python train.py --num_hidden_layers=10 --hidden_size=384 --n_experts=24 --experts_per_token=2 --d_expert=128 --d_shared_expert=0 --hidden_act="reglu" --moe_layers=[1, 2, 3, 4, 5, 6, 7, 8, 9] --router_score="softmax" --normalize_top_k=true --routed_scale=1.0 --balance_loss=0.00534 --balance_bias=false --router_cosine_scale=14.0 --router_bias=true --init_std_router=0.0304 --lr_router=0.000573 --num_attention_heads=3 --num_key_value_heads=1 --head_dim=128 --vocab_size=32000 --norm="rmsnorm" --norm_place="pre" --norm_eps=1e-05 --positions="rope" --rope_theta=10000.0 --rope_fraction=0.5 --qk_norm=false --attn_scale=0.0884 --tie_word_embeddings=false --parallel_block=false --init="normal" --init_std_qkv=0.0319 --init_std_o=0.00713 --init_std_up=0.0319 --init_std_down=0.00436 --optimizer="muon_variant" --learning_rate=0.00125 --lr_mult_down=1.5 --beta1=0.95 --lr_head=0.00675 --warmup_steps=200 --schedule="wsd" --decay_fraction=1.0 --decay_shape="linear" --final_lr_fraction=0.0 --batch_tokens=65536 --max_seq_len=1024 --doc_mask=false --z_loss=0.0001 --train_tokens=304500000 --max_steps=4647 --dataset="wikipedia_en"
Below are experts of layer 2 (counted from 0) of a mixture-of-experts language model. Rows are named router (the router's row for the expert), gate (a neuron's input weights, with its number), up (a neuron's input weights, with its number) and show model dimensions 0-95. Each number is 200 + 30 x the weight over its row's rms, rounded and kept within 0 to 999.
After each expert's rows: "gets" lists some tokens that make up at least twice as much of what it gets as of all text; "comes after" lists some tokens at least twice as common just before its tokens as in all text. This comes from a sample of Wikipedia text that the model never trained on. Tokens count by the router's weight.

# expert 22
router,207,219,160,190,201,189,206,217,246,189,208,204,235,257,190,193,162,211,183,161,175,211,197,220,228,221,190,216,212,237,199,251,248,176,195,206,191,200,201,182,185,157,246,204,173,185,267,149,181,146,176,214,220,149,224,170,155,171,240,206,212,205,216,202,247,192,182,222,154,214,182,240,210,177,163,226,162,175,225,217,185,264,177,152,245,172,207,190,234,178,207,222,158,188,149,222
gate1,182,213,108,172,115,168,216,198,181,152,206,248,251,252,239,226,196,187,250,162,177,192,210,214,223,181,161,185,235,155,204,197,259,166,231,177,213,165,201,201,214,217,246,230,167,164,212,193,207,198,177,214,201,198,143,184,201,157,218,225,196,242,207,192,216,133,207,193,135,131,163,208,250,240,187,232,209,217,199,164,180,243,220,197,235,229,184,218,197,195,185,189,221,172,181,204
up1,197,183,205,238,194,230,200,179,213,191,239,200,250,238,155,238,147,131,238,222,162,242,233,159,213,285,229,252,215,253,184,250,183,186,219,213,238,244,197,209,169,195,204,160,197,185,257,207,237,238,223,211,189,215,162,136,231,188,182,177,162,219,203,151,208,203,235,203,227,153,194,191,266,242,182,165,177,195,220,205,218,201,202,221,256,223,231,180,225,245,221,163,189,196,165,174
gate2,218,179,136,215,168,171,183,250,231,184,220,191,191,218,187,145,166,277,123,204,200,173,209,219,176,210,232,215,202,162,146,197,168,229,205,244,172,188,154,173,181,184,179,190,169,190,215,227,172,198,210,144,187,163,218,234,179,232,240,238,204,160,181,220,244,181,215,157,177,150,216,160,218,233,226,217,162,170,207,170,188,224,171,225,163,196,200,151,223,185,177,323,202,180,139,164
up2,190,167,265,218,219,198,172,217,225,255,227,251,166,215,218,178,193,278,174,254,169,178,198,202,229,179,187,194,181,228,212,232,203,205,220,201,224,238,158,169,181,205,221,174,212,197,177,178,248,252,211,239,210,184,268,205,193,173,150,231,224,222,151,197,130,163,206,192,260,196,200,176,214,197,177,200,204,205,211,199,192,176,253,238,197,195,269,207,226,216,217,248,272,183,233,154
gate3,198,222,199,169,206,155,161,154,208,163,200,206,189,148,227,160,219,180,201,189,235,238,211,219,243,165,174,180,184,261,164,206,166,217,219,165,180,210,183,225,200,209,184,250,228,174,220,246,217,82,218,158,177,173,197,115,180,141,190,182,202,200,202,201,197,218,181,208,188,201,207,198,196,178,189,230,208,243,163,207,161,207,215,186,189,164,219,213,205,206,241,143,190,164,199,196
up3,185,198,187,217,195,166,204,195,197,160,167,166,220,158,198,188,166,231,178,214,203,238,196,219,227,186,183,213,162,160,129,152,168,181,219,197,236,192,180,160,160,132,211,191,233,211,209,210,187,239,228,174,209,205,187,168,164,183,185,228,156,229,165,196,154,246,237,213,173,237,247,159,209,180,190,167,181,198,187,222,165,223,189,192,156,203,208,258,232,225,192,196,162,172,137,200
gate4,230,226,207,284,217,192,197,194,137,222,182,180,188,170,154,197,197,164,213,237,217,202,197,193,219,226,216,175,145,203,207,222,209,203,181,240,175,220,170,195,182,187,159,229,186,219,219,212,167,197,197,180,171,194,201,180,147,272,196,142,259,231,156,170,206,214,218,223,213,189,204,194,178,214,177,210,163,202,198,187,228,199,121,208,214,143,179,168,191,206,211,210,202,196,164,192
up4,218,176,183,231,224,207,265,204,170,263,187,255,198,207,218,159,206,207,239,174,174,235,148,198,174,198,189,271,178,189,211,155,184,157,198,193,241,205,224,193,247,207,239,242,192,188,222,167,178,241,211,177,155,192,235,152,139,213,182,171,218,177,192,225,171,138,242,195,186,245,240,231,118,195,209,147,215,206,200,216,186,254,249,155,167,190,172,176,200,230,189,245,182,266,172,226
gate5,221,192,150,187,208,242,160,176,184,227,186,178,156,234,209,185,211,179,181,197,229,220,219,155,183,161,198,220,226,160,220,265,216,226,243,184,189,163,184,210,146,197,234,216,200,222,219,216,158,244,215,157,229,221,172,196,181,216,226,203,199,213,218,201,201,152,211,207,185,246,202,239,197,231,160,195,197,244,189,190,223,223,192,213,217,199,173,194,208,198,246,213,178,178,181,164
up5,214,165,190,203,182,196,197,155,163,220,207,223,203,125,236,160,172,239,240,171,171,126,199,163,240,171,185,262,206,179,184,200,176,200,191,206,239,209,199,177,210,261,240,251,282,236,176,207,246,117,153,204,238,216,194,179,190,214,215,187,258,194,235,204,189,158,239,163,216,200,146,174,243,165,201,155,180,157,206,188,226,200,205,226,225,218,199,196,161,178,248,227,208,212,159,249
gets: " ", " 0", "th", " 1", " be", " —"
comes after: " |", ";", "|", " 1", " 3", " 2"

# expert 1
router,182,217,228,169,231,127,227,233,217,149,210,192,227,196,202,202,228,240,158,172,174,225,195,172,198,218,216,202,183,196,146,181,193,149,195,177,212,186,155,208,226,154,179,170,167,211,169,191,175,210,152,171,171,233,220,202,186,172,168,172,259,192,238,214,204,241,216,226,214,154,173,199,149,168,177,231,227,200,181,224,203,229,236,227,173,214,245,217,219,203,213,206,251,241,179,205
gate1,209,191,207,224,240,217,228,235,186,182,202,142,174,101,199,192,250,267,193,159,155,190,220,184,207,198,207,185,238,139,182,210,174,180,108,209,207,230,215,241,193,198,238,183,239,211,136,163,189,210,191,249,162,238,215,214,170,192,181,216,200,215,180,206,219,217,158,219,234,157,208,188,136,201,278,184,213,208,190,162,169,191,202,196,241,185,257,227,232,226,204,213,219,248,178,194
up1,150,210,258,194,211,238,188,212,176,193,195,218,185,154,173,181,197,186,223,206,132,238,184,219,171,209,210,142,217,164,184,202,260,189,116,218,211,162,159,211,212,215,223,200,234,101,176,188,162,210,246,161,134,198,232,167,251,208,224,206,208,189,180,152,180,189,232,217,133,188,152,207,207,143,249,186,170,221,193,231,210,218,210,158,177,214,188,225,175,198,192,288,206,135,204,215
gate2,227,205,189,195,173,199,223,225,152,204,171,252,165,217,186,225,214,222,236,182,196,131,210,177,213,150,200,202,166,253,212,275,204,205,199,198,180,194,156,182,232,232,164,185,188,203,146,193,205,181,264,142,161,220,219,179,208,200,142,169,210,172,187,263,198,202,216,206,142,202,186,219,122,173,210,230,238,194,230,192,236,197,208,194,207,193,235,224,185,219,196,181,215,171,242,222
up2,202,195,234,167,218,186,223,196,210,203,219,171,249,224,283,240,269,191,209,202,196,204,218,203,224,200,196,141,180,194,237,176,148,223,174,186,172,212,153,220,238,188,219,223,211,197,204,190,210,153,177,181,221,152,170,182,182,221,239,187,218,170,177,179,206,173,166,197,242,182,162,219,207,208,201,196,174,199,193,170,130,171,200,150,208,251,186,187,228,188,178,242,222,212,267,231
gate3,167,210,187,178,232,230,218,218,152,190,235,216,203,163,226,212,246,225,219,223,237,196,200,207,195,241,166,202,256,219,214,264,209,184,203,268,194,201,181,191,225,156,240,227,198,169,214,170,248,161,219,197,216,251,247,159,230,212,191,183,232,236,181,177,210,214,200,252,231,189,204,246,198,173,177,171,172,201,180,180,216,236,249,155,172,182,196,150,167,222,183,254,198,216,144,229
up3,298,245,176,155,235,189,216,150,222,216,193,189,189,184,229,202,183,222,232,201,191,209,237,264,274,235,199,212,211,165,171,238,181,142,245,174,223,213,203,180,163,253,219,220,166,232,198,252,230,226,179,185,235,215,187,198,194,165,224,197,202,198,150,216,185,183,142,190,207,167,204,259,181,214,236,230,143,168,192,183,151,209,222,167,204,173,229,165,209,206,201,184,175,166,179,222
gate4,225,278,213,210,169,206,209,212,150,210,236,148,136,199,223,174,133,206,239,213,205,175,259,171,161,229,193,166,205,149,194,215,172,226,182,242,227,197,182,226,194,228,183,213,198,212,245,218,197,189,216,163,235,187,222,184,201,209,174,198,204,180,221,203,246,174,209,176,162,238,206,200,212,204,225,199,250,229,224,244,238,206,233,199,147,217,168,143,122,189,194,217,194,216,165,201
up4,169,204,219,180,206,177,174,219,170,274,224,189,205,235,190,184,201,218,178,229,185,190,203,230,166,254,194,183,213,173,174,186,168,170,193,178,203,224,169,240,228,191,222,184,203,191,211,185,188,231,211,192,191,236,215,190,195,210,270,159,184,193,218,129,191,171,201,150,223,169,205,224,233,193,224,219,263,188,190,189,176,234,183,184,245,174,214,163,187,196,205,216,211,274,214,229
gate5,174,201,208,215,174,208,215,230,201,182,153,198,215,159,192,183,189,284,213,192,190,253,208,202,221,213,222,235,165,182,150,194,181,157,176,204,179,176,213,228,227,107,192,201,169,203,215,223,202,184,196,263,198,216,189,212,199,257,254,231,209,231,206,222,160,247,222,190,171,200,177,182,231,203,189,231,206,176,203,87,153,215,204,195,180,188,241,206,158,246,155,220,188,217,178,169
up5,260,170,252,213,218,196,176,207,246,196,177,231,160,210,240,167,172,151,209,176,161,247,200,214,190,184,139,178,201,174,201,190,176,232,233,233,196,217,231,209,186,262,212,226,207,173,181,198,225,231,240,173,161,260,202,225,228,179,185,205,198,252,192,182,181,155,180,159,175,257,195,212,207,180,256,261,199,264,213,189,205,181,220,196,219,177,184,232,172,213,188,200,237,200,229,185
gets: " the", " a", " The", " an", "s", " his"
comes after: " of", "'", " in", " for", " to", " with"

# expert 20
router,192,227,214,203,281,217,232,215,277,184,206,160,171,209,202,183,227,187,219,226,135,197,180,221,147,189,243,167,198,133,195,196,165,175,204,190,241,153,213,227,203,137,184,222,271,167,175,197,181,214,258,179,177,198,203,195,239,234,191,224,183,177,173,229,211,220,208,206,228,181,199,199,212,134,191,147,219,213,219,200,194,154,185,187,225,163,171,164,199,155,224,194,202,185,227,217
gate1,225,234,152,180,191,195,244,221,206,192,221,215,251,210,213,184,213,234,226,127,185,203,212,185,258,168,221,199,197,194,206,205,211,149,198,207,158,223,243,247,264,201,221,227,243,198,223,186,221,210,258,228,132,238,149,190,146,205,224,181,199,266,210,147,210,187,208,182,216,200,200,188,191,206,216,208,183,149,190,213,162,228,197,143,191,220,187,273,190,188,235,180,214,117,211,176
up1,181,182,204,180,199,196,202,192,186,205,204,204,181,166,166,203,191,210,142,175,180,146,178,237,212,207,200,290,164,199,174,162,176,204,197,142,142,277,223,127,173,165,220,197,134,198,235,147,217,238,191,165,178,217,153,162,239,202,168,253,152,176,196,169,210,190,164,188,173,199,258,263,236,269,191,211,216,174,199,176,203,207,181,204,210,188,201,188,163,282,192,206,204,175,221,214
gate2,205,175,174,203,182,259,273,216,169,151,177,175,221,184,171,207,200,162,189,193,177,179,176,178,159,174,173,203,203,190,169,230,202,268,105,152,206,223,173,166,198,278,126,204,239,223,245,177,176,169,173,191,195,184,192,185,180,177,222,192,199,141,195,204,190,214,193,199,185,200,224,228,222,211,176,221,192,188,214,229,246,179,210,175,223,203,211,191,171,230,203,213,172,192,212,173
up2,208,218,225,153,235,196,180,220,182,203,197,211,162,167,239,220,282,157,196,135,191,215,228,170,155,219,209,219,226,192,193,201,225,207,151,207,195,227,196,242,256,200,226,187,239,212,176,192,235,205,218,168,183,227,240,230,179,185,177,181,184,205,155,197,172,161,215,179,239,200,205,213,190,199,193,191,263,134,200,206,168,213,151,189,188,228,208,224,179,201,180,204,246,229,207,189
gate3,193,211,194,222,232,182,202,136,233,224,183,170,215,185,191,221,212,199,190,178,194,211,215,191,191,174,179,255,182,160,213,221,222,226,148,194,227,207,221,224,209,207,205,176,229,198,179,186,153,265,221,183,213,214,182,120,260,130,183,184,217,209,181,187,196,190,221,219,213,207,163,128,236,224,165,207,174,214,203,217,270,159,199,183,229,198,252,188,125,180,206,204,246,209,198,159
up3,199,169,164,228,226,210,179,233,206,218,225,183,216,213,145,204,241,191,214,144,200,191,222,174,239,232,202,225,197,216,151,211,196,197,238,221,153,208,147,156,194,237,198,211,177,187,199,217,172,155,230,184,196,148,226,218,176,223,146,164,179,212,172,185,189,189,270,220,197,199,209,175,222,196,272,202,199,203,258,178,202,195,150,227,174,236,234,205,210,223,220,185,137,259,217,208
gate4,194,178,191,211,199,212,180,231,187,219,190,198,207,233,215,205,230,184,180,206,177,262,187,156,196,245,186,210,186,218,228,222,191,214,201,140,219,201,166,224,166,192,134,213,287,188,196,170,191,248,215,166,182,206,189,279,226,208,199,188,148,189,188,189,180,272,239,221,233,196,128,206,180,191,262,194,179,187,197,217,212,197,189,226,238,226,250,225,209,151,233,196,182,242,181,191
up4,171,240,219,201,181,204,198,177,243,252,218,214,202,202,220,198,208,188,237,211,157,261,217,184,220,161,176,179,198,189,245,252,192,234,226,204,257,211,186,164,183,260,160,182,233,198,162,188,212,198,199,133,202,235,194,225,227,196,205,235,147,265,256,157,182,213,211,190,195,155,193,228,233,207,210,174,168,235,221,229,232,196,212,203,270,181,148,174,222,223,196,173,179,196,249,215
gate5,177,197,202,198,191,115,234,175,172,149,227,219,164,213,176,168,187,202,279,218,223,282,195,186,231,218,196,264,224,182,220,215,180,161,167,213,238,193,181,200,213,192,227,181,232,220,186,157,186,244,155,254,185,209,208,188,154,240,164,215,148,231,226,230,186,237,200,213,260,222,192,213,197,225,173,174,226,231,206,191,247,220,205,195,239,234,181,238,179,206,182,145,240,220,254,227
up5,194,189,177,193,126,199,228,214,182,191,249,183,172,222,228,220,219,230,144,220,196,188,241,190,176,202,193,184,236,225,200,219,204,213,206,159,175,198,217,192,240,218,225,160,225,181,129,193,174,177,216,198,163,194,252,219,186,223,208,218,196,216,149,191,222,133,203,206,206,212,206,158,218,204,221,238,200,177,240,231,183,179,157,194,194,214,230,248,249,259,212,216,208,182,171,222
gets: " ", " 5", " 3", " 6", " 4", " 2"
comes after: " |", "|", " (", ":", "-", ";"

# expert 16
router,191,157,184,197,208,212,180,180,219,232,169,203,207,170,240,192,224,256,164,179,138,216,235,205,162,216,244,162,239,174,211,243,195,212,207,185,198,153,175,252,249,222,193,204,199,210,176,181,179,183,215,242,202,131,151,226,196,215,202,205,127,186,208,148,238,191,199,213,227,173,201,152,169,188,268,273,197,194,221,195,234,217,152,180,198,207,203,201,200,147,197,226,166,182,294,264
gate0,214,212,230,241,194,151,210,192,180,219,242,202,249,194,219,190,219,224,199,200,207,163,211,227,203,170,143,224,156,158,254,239,171,185,196,258,233,213,167,242,208,191,170,197,206,189,169,209,156,55,185,199,177,208,209,250,187,155,211,172,173,219,176,211,207,171,162,203,208,165,141,206,229,216,201,177,239,262,175,191,201,215,235,229,233,220,224,214,268,111,187,185,190,187,198,201
up0,208,200,225,205,197,174,234,181,198,243,133,211,220,201,135,218,218,204,172,255,152,170,219,224,286,236,253,211,220,222,219,191,227,196,168,213,198,176,135,172,167,187,220,196,207,210,195,264,194,214,166,202,150,193,195,183,159,253,179,231,150,188,243,177,208,195,173,181,205,204,153,217,230,205,257,143,187,221,207,180,182,206,184,187,206,271,178,222,225,200,223,221,179,216,200,201
gate1,185,206,177,164,192,170,212,176,284,204,185,179,237,152,182,262,195,245,188,173,180,229,193,213,184,171,255,195,231,208,186,172,205,183,153,174,175,161,222,241,160,220,194,210,246,224,254,210,175,209,207,213,184,218,129,202,213,211,183,180,234,149,214,202,227,186,227,189,260,204,240,217,196,234,206,282,216,158,217,209,165,228,191,246,247,135,223,241,168,200,214,200,167,228,231,245
up1,107,158,176,164,227,201,235,219,250,215,186,189,243,203,183,215,182,217,209,235,235,211,209,194,198,207,201,222,207,195,209,179,219,179,150,254,225,187,195,193,220,266,202,222,192,199,172,205,210,203,100,189,167,181,175,215,185,210,200,210,195,196,272,204,224,168,207,192,201,142,215,191,250,190,194,179,185,175,200,260,199,207,258,250,230,235,247,195,207,193,206,222,210,175,214,199
gate2,231,161,218,310,200,200,203,165,181,196,190,252,170,182,152,237,186,200,253,227,221,187,230,216,232,174,238,182,200,255,200,275,191,172,185,239,208,190,146,156,211,198,230,234,225,197,258,268,195,223,237,165,172,190,256,190,169,232,193,143,185,248,201,190,192,211,250,213,202,199,217,211,211,243,174,241,181,205,215,215,198,171,155,164,189,183,190,219,169,225,180,152,189,258,201,171
up2,186,175,216,179,220,196,175,224,210,217,225,202,256,223,220,192,159,188,207,191,150,174,177,202,197,219,177,208,183,172,221,178,187,167,212,233,211,202,251,205,192,196,161,210,214,231,202,87,233,232,200,187,167,226,197,183,175,195,170,240,231,205,163,180,227,181,187,163,178,238,166,188,159,155,233,204,139,174,202,244,135,224,250,183,233,140,201,160,156,217,199,211,198,182,224,189
gate3,205,202,241,215,242,245,180,160,202,199,192,208,201,204,176,106,295,167,222,249,241,169,181,211,202,215,197,181,174,202,223,192,217,135,220,213,213,163,253,245,197,178,195,226,208,287,195,169,178,212,195,216,208,180,222,217,201,221,181,204,158,172,232,209,187,211,201,213,250,231,174,190,219,209,237,240,225,226,143,189,170,204,151,160,155,184,212,185,181,159,129,211,151,237,217,213
up3,197,160,220,172,251,174,216,209,210,226,252,205,199,160,199,214,219,208,251,205,190,190,139,213,155,202,185,182,209,179,196,243,192,148,210,207,212,202,210,224,243,190,212,266,164,252,200,226,154,195,194,220,153,178,226,166,197,241,183,212,202,149,177,151,204,248,228,208,260,238,195,216,262,141,226,199,230,194,213,225,195,133,144,168,200,169,209,206,166,182,204,200,146,227,222,229
gate4,202,174,134,141,206,214,218,229,199,224,190,287,197,182,194,252,203,227,189,167,223,190,203,212,150,208,242,214,178,198,267,163,146,201,228,211,168,194,187,149,198,227,192,224,198,209,174,169,186,190,221,179,209,175,193,170,184,226,217,188,194,199,146,220,194,202,190,209,217,202,232,233,132,195,219,192,196,188,178,205,190,209,146,257,193,201,257,200,262,165,183,215,169,159,219,278
up4,275,208,213,211,191,177,181,234,182,192,183,149,212,213,213,184,189,229,199,181,244,179,210,146,231,195,160,160,226,199,225,212,189,189,216,200,206,194,168,253,179,190,175,213,195,226,202,197,226,283,223,162,168,211,219,160,197,212,246,193,228,159,132,134,213,182,227,237,185,233,195,157,185,209,189,220,216,231,205,219,202,197,177,218,165,169,183,202,150,253,201,179,176,249,192,217
gets: " to", "\n", " (", " \"", "\"", " also"
comes after: "\n", "==", " ==", "===", " =", " ==="

# expert 14
router,170,207,188,218,166,226,164,199,196,192,181,201,199,206,215,239,154,227,211,240,215,205,185,166,237,198,196,278,194,241,198,131,221,173,222,250,197,184,180,201,162,155,202,174,190,220,224,191,221,226,193,214,171,197,188,169,206,160,196,156,198,185,170,240,217,158,206,167,147,241,179,201,208,200,198,188,203,193,193,178,178,231,217,235,206,189,240,195,253,201,267,182,249,231,224,236
gate0,222,195,199,173,224,250,222,197,225,218,228,226,174,200,221,167,212,162,193,227,194,238,154,219,156,217,162,206,241,199,187,165,169,245,228,184,255,199,220,231,152,183,267,168,228,199,220,204,213,182,149,177,195,230,175,177,173,197,169,206,204,172,227,261,198,257,226,202,192,236,208,141,198,240,213,221,223,204,208,215,252,206,197,118,224,184,239,167,214,217,172,212,205,237,217,169
up0,244,175,196,208,150,188,222,250,207,194,210,197,213,166,165,196,225,242,240,174,189,220,141,203,210,201,235,202,207,159,165,155,255,213,233,192,220,185,161,217,211,124,151,196,191,148,197,185,240,201,185,157,184,170,233,167,185,270,211,209,223,177,196,166,215,255,229,207,209,214,167,179,290,174,100,192,180,213,214,226,172,217,244,175,137,210,222,194,199,266,225,163,197,139,224,164
gate1,172,237,184,237,161,220,220,184,221,174,279,217,195,163,159,194,194,224,149,175,209,194,196,135,184,192,179,177,215,207,244,261,219,174,199,219,233,205,201,230,222,225,224,200,176,204,192,152,209,187,211,206,190,207,221,169,228,201,183,164,249,213,240,247,207,195,222,204,185,117,205,233,204,182,195,159,307,185,198,154,263,194,181,172,157,182,179,202,189,206,177,186,184,157,199,223
up1,198,171,186,226,209,176,218,188,193,222,156,164,186,225,200,229,216,227,194,228,182,168,182,213,180,217,183,222,212,162,124,209,219,242,183,208,183,167,179,240,182,216,198,217,203,203,188,195,203,234,207,232,127,222,174,184,171,176,229,137,231,217,224,258,263,194,172,200,189,211,183,213,195,213,204,194,173,233,213,204,184,233,151,177,158,166,154,192,199,229,184,204,250,203,153,187
gate2,199,245,216,150,223,145,209,200,236,225,213,229,203,188,191,204,205,205,233,200,260,253,289,221,217,164,213,237,242,208,207,172,181,173,158,180,187,195,176,129,202,178,165,177,242,205,229,148,215,222,166,217,193,241,160,185,172,199,186,153,191,170,236,210,230,192,176,206,211,252,178,127,225,222,221,201,185,220,195,231,217,224,198,226,150,179,153,154,119,205,183,209,217,187,203,200
up2,183,170,207,200,222,195,192,179,223,159,219,263,226,206,228,142,184,169,216,162,230,197,242,217,206,224,168,198,207,149,194,199,187,192,169,210,214,194,245,174,218,158,209,163,223,125,178,201,194,162,175,241,176,204,255,235,232,193,187,176,182,176,209,144,220,195,221,214,217,201,196,202,195,135,208,142,158,243,216,228,180,267,178,180,171,186,173,183,227,216,218,190,263,202,164,207
gate3,199,192,249,160,175,182,229,177,184,236,170,214,187,231,266,192,204,184,197,214,214,181,220,179,180,191,206,173,167,235,241,157,209,193,198,205,213,208,105,202,190,230,229,166,229,186,191,240,196,158,223,198,200,209,160,185,217,209,203,166,185,196,217,221,206,169,194,173,200,192,183,163,268,232,161,127,222,186,198,217,215,216,203,177,233,220,190,238,232,199,210,197,188,174,195,183
up3,167,193,228,200,168,208,196,180,228,207,197,226,202,194,232,188,170,198,228,197,208,179,162,236,231,228,226,220,180,198,227,216,205,200,211,177,142,217,162,161,196,215,232,224,162,170,193,190,219,272,192,208,170,213,235,204,246,227,173,187,171,214,206,182,210,216,213,237,170,113,200,205,208,198,201,170,237,250,207,189,204,232,243,198,209,305,193,248,183,223,210,186,187,229,260,183
gate4,190,189,218,211,151,186,190,195,208,214,189,200,225,192,161,141,207,208,168,235,187,204,173,221,213,200,227,169,189,233,234,164,172,159,130,256,235,211,185,217,226,150,209,170,190,197,192,241,164,242,162,230,230,202,208,179,208,195,164,173,199,212,205,232,240,194,216,199,218,138,179,171,233,176,205,200,182,227,264,211,227,201,222,186,181,251,191,147,187,181,139,218,215,234,206,212
up4,193,153,272,197,162,151,200,165,169,135,181,211,174,228,184,223,227,246,164,176,194,199,159,197,200,186,226,163,160,209,236,217,194,269,275,178,206,198,169,180,171,206,229,214,225,204,217,226,256,245,245,138,213,161,213,203,196,219,160,206,146,198,206,173,160,246,230,266,197,250,225,179,229,199,243,222,227,201,216,193,122,207,214,194,152,173,191,202,232,209,179,233,195,222,210,216
gets: "'", "==", "===", " ==", " /", " his"
comes after: "\n", " also", "|---|---|", " Women", "History", "|---|"

# expert 17
router,183,178,190,185,156,185,199,198,208,234,191,209,172,215,176,146,135,231,171,167,186,190,225,183,208,185,203,185,217,194,203,215,201,197,189,211,185,204,187,154,217,198,193,140,211,184,226,250,210,254,143,193,190,211,247,195,245,253,246,236,209,241,236,146,219,176,176,206,200,252,230,192,227,208,207,180,159,248,194,176,145,252,209,150,224,181,210,226,200,194,213,223,181,212,177,143
gate1,173,165,211,179,229,200,261,220,178,177,227,150,171,194,148,238,196,189,190,198,234,203,154,202,249,175,162,164,221,195,147,199,174,200,184,168,208,186,161,167,254,145,163,193,201,227,204,202,267,196,207,195,181,169,183,182,194,226,244,217,187,185,197,280,201,153,183,197,230,172,184,210,188,200,245,164,218,240,212,150,141,194,204,211,228,225,112,217,271,172,211,182,163,187,215,248
up1,201,209,202,182,219,233,246,166,196,241,142,202,175,216,220,126,151,235,239,170,172,184,181,164,202,170,237,197,275,257,201,239,275,233,197,184,208,203,149,205,217,163,168,179,181,265,181,221,225,221,197,169,236,141,194,214,172,268,218,228,128,244,161,192,173,143,156,178,202,182,209,176,173,222,181,201,230,194,177,154,169,200,165,212,124,179,161,170,192,194,182,229,204,169,218,199
gate2,232,174,183,168,183,186,169,178,170,209,186,186,228,185,242,205,210,193,120,197,227,154,214,193,259,210,209,163,219,256,233,263,226,227,215,234,150,136,135,170,232,223,187,211,227,154,158,231,177,235,188,262,253,249,204,209,231,245,193,208,161,192,155,221,217,212,243,202,221,228,209,179,177,211,222,217,216,209,190,180,183,228,173,213,130,205,206,226,137,188,173,204,191,195,206,177
up2,155,173,183,157,201,203,258,207,202,184,179,239,229,243,184,197,143,145,153,203,216,164,218,223,205,162,209,159,213,186,225,254,213,216,221,187,137,229,171,167,205,271,219,182,213,189,169,210,157,193,184,264,203,209,195,194,222,239,199,175,165,224,205,163,175,247,158,186,217,206,190,172,189,244,152,224,268,199,213,281,207,222,173,216,201,217,180,253,207,192,142,238,217,200,239,187
gate3,192,165,218,202,158,169,195,166,193,252,217,172,185,179,177,256,235,257,166,172,215,201,215,172,197,239,266,217,195,193,165,155,166,136,147,194,254,195,202,202,210,217,135,168,176,162,197,202,193,202,201,245,256,195,220,236,182,138,161,179,226,171,217,211,202,192,170,244,178,201,205,214,225,169,174,223,141,169,204,213,186,194,220,189,187,209,148,176,183,178,188,233,180,219,227,232
up3,205,173,157,220,149,194,138,193,259,169,217,213,230,204,175,218,225,210,209,141,174,209,228,166,201,188,158,208,198,106,174,184,214,209,155,200,200,185,237,165,208,180,198,189,194,195,171,172,202,216,96,250,203,203,194,206,172,222,213,196,231,171,219,241,237,200,138,206,203,199,174,169,202,237,237,187,183,196,207,213,181,209,183,222,170,183,89,189,185,231,219,251,185,188,159,183
gate4,204,152,210,186,199,186,195,157,218,210,204,164,258,188,166,196,186,236,124,260,136,186,192,192,187,139,207,237,178,177,197,232,224,211,209,193,188,181,204,230,281,205,180,193,191,196,224,145,213,229,183,249,171,179,191,221,211,141,164,203,257,219,203,177,224,186,215,184,255,230,148,240,193,199,200,266,225,177,224,215,216,190,180,216,216,127,180,155,211,168,238,235,235,230,251,181
up4,201,195,129,154,178,167,215,151,192,257,197,129,188,239,185,167,191,226,229,178,173,127,172,210,205,215,173,191,198,212,196,213,210,205,211,227,229,222,220,191,191,181,172,212,227,215,181,191,210,140,217,224,194,178,258,218,217,185,208,196,207,176,188,196,191,198,207,221,203,195,194,275,205,208,254,271,160,184,184,190,206,115,200,220,240,124,137,127,208,208,208,207,217,171,227,267
gate5,227,156,165,194,175,198,189,220,243,245,219,229,201,193,228,225,225,212,184,203,154,177,192,201,165,241,249,201,203,200,209,164,214,213,195,163,186,184,165,185,161,169,194,203,173,206,208,202,145,214,169,187,188,239,194,188,206,247,261,178,194,171,176,177,213,202,175,220,203,260,153,200,178,239,218,218,248,208,201,166,172,179,154,200,186,185,186,206,152,166,225,213,199,187,237,208
up5,181,169,183,239,188,214,168,157,184,168,191,213,151,234,244,191,213,178,142,198,200,161,230,175,217,162,242,194,216,176,188,249,203,226,213,215,177,194,149,185,212,162,202,168,189,178,181,203,218,217,169,163,243,141,232,283,183,170,291,212,195,209,163,162,246,193,198,159,198,214,206,206,222,230,187,175,203,187,218,182,204,241,195,153,250,200,150,228,153,227,193,192,234,200,144,157
gets: " was", "-", " is", " he", " He", " it"
comes after: "\n", ",", ".", " It", " it", " he"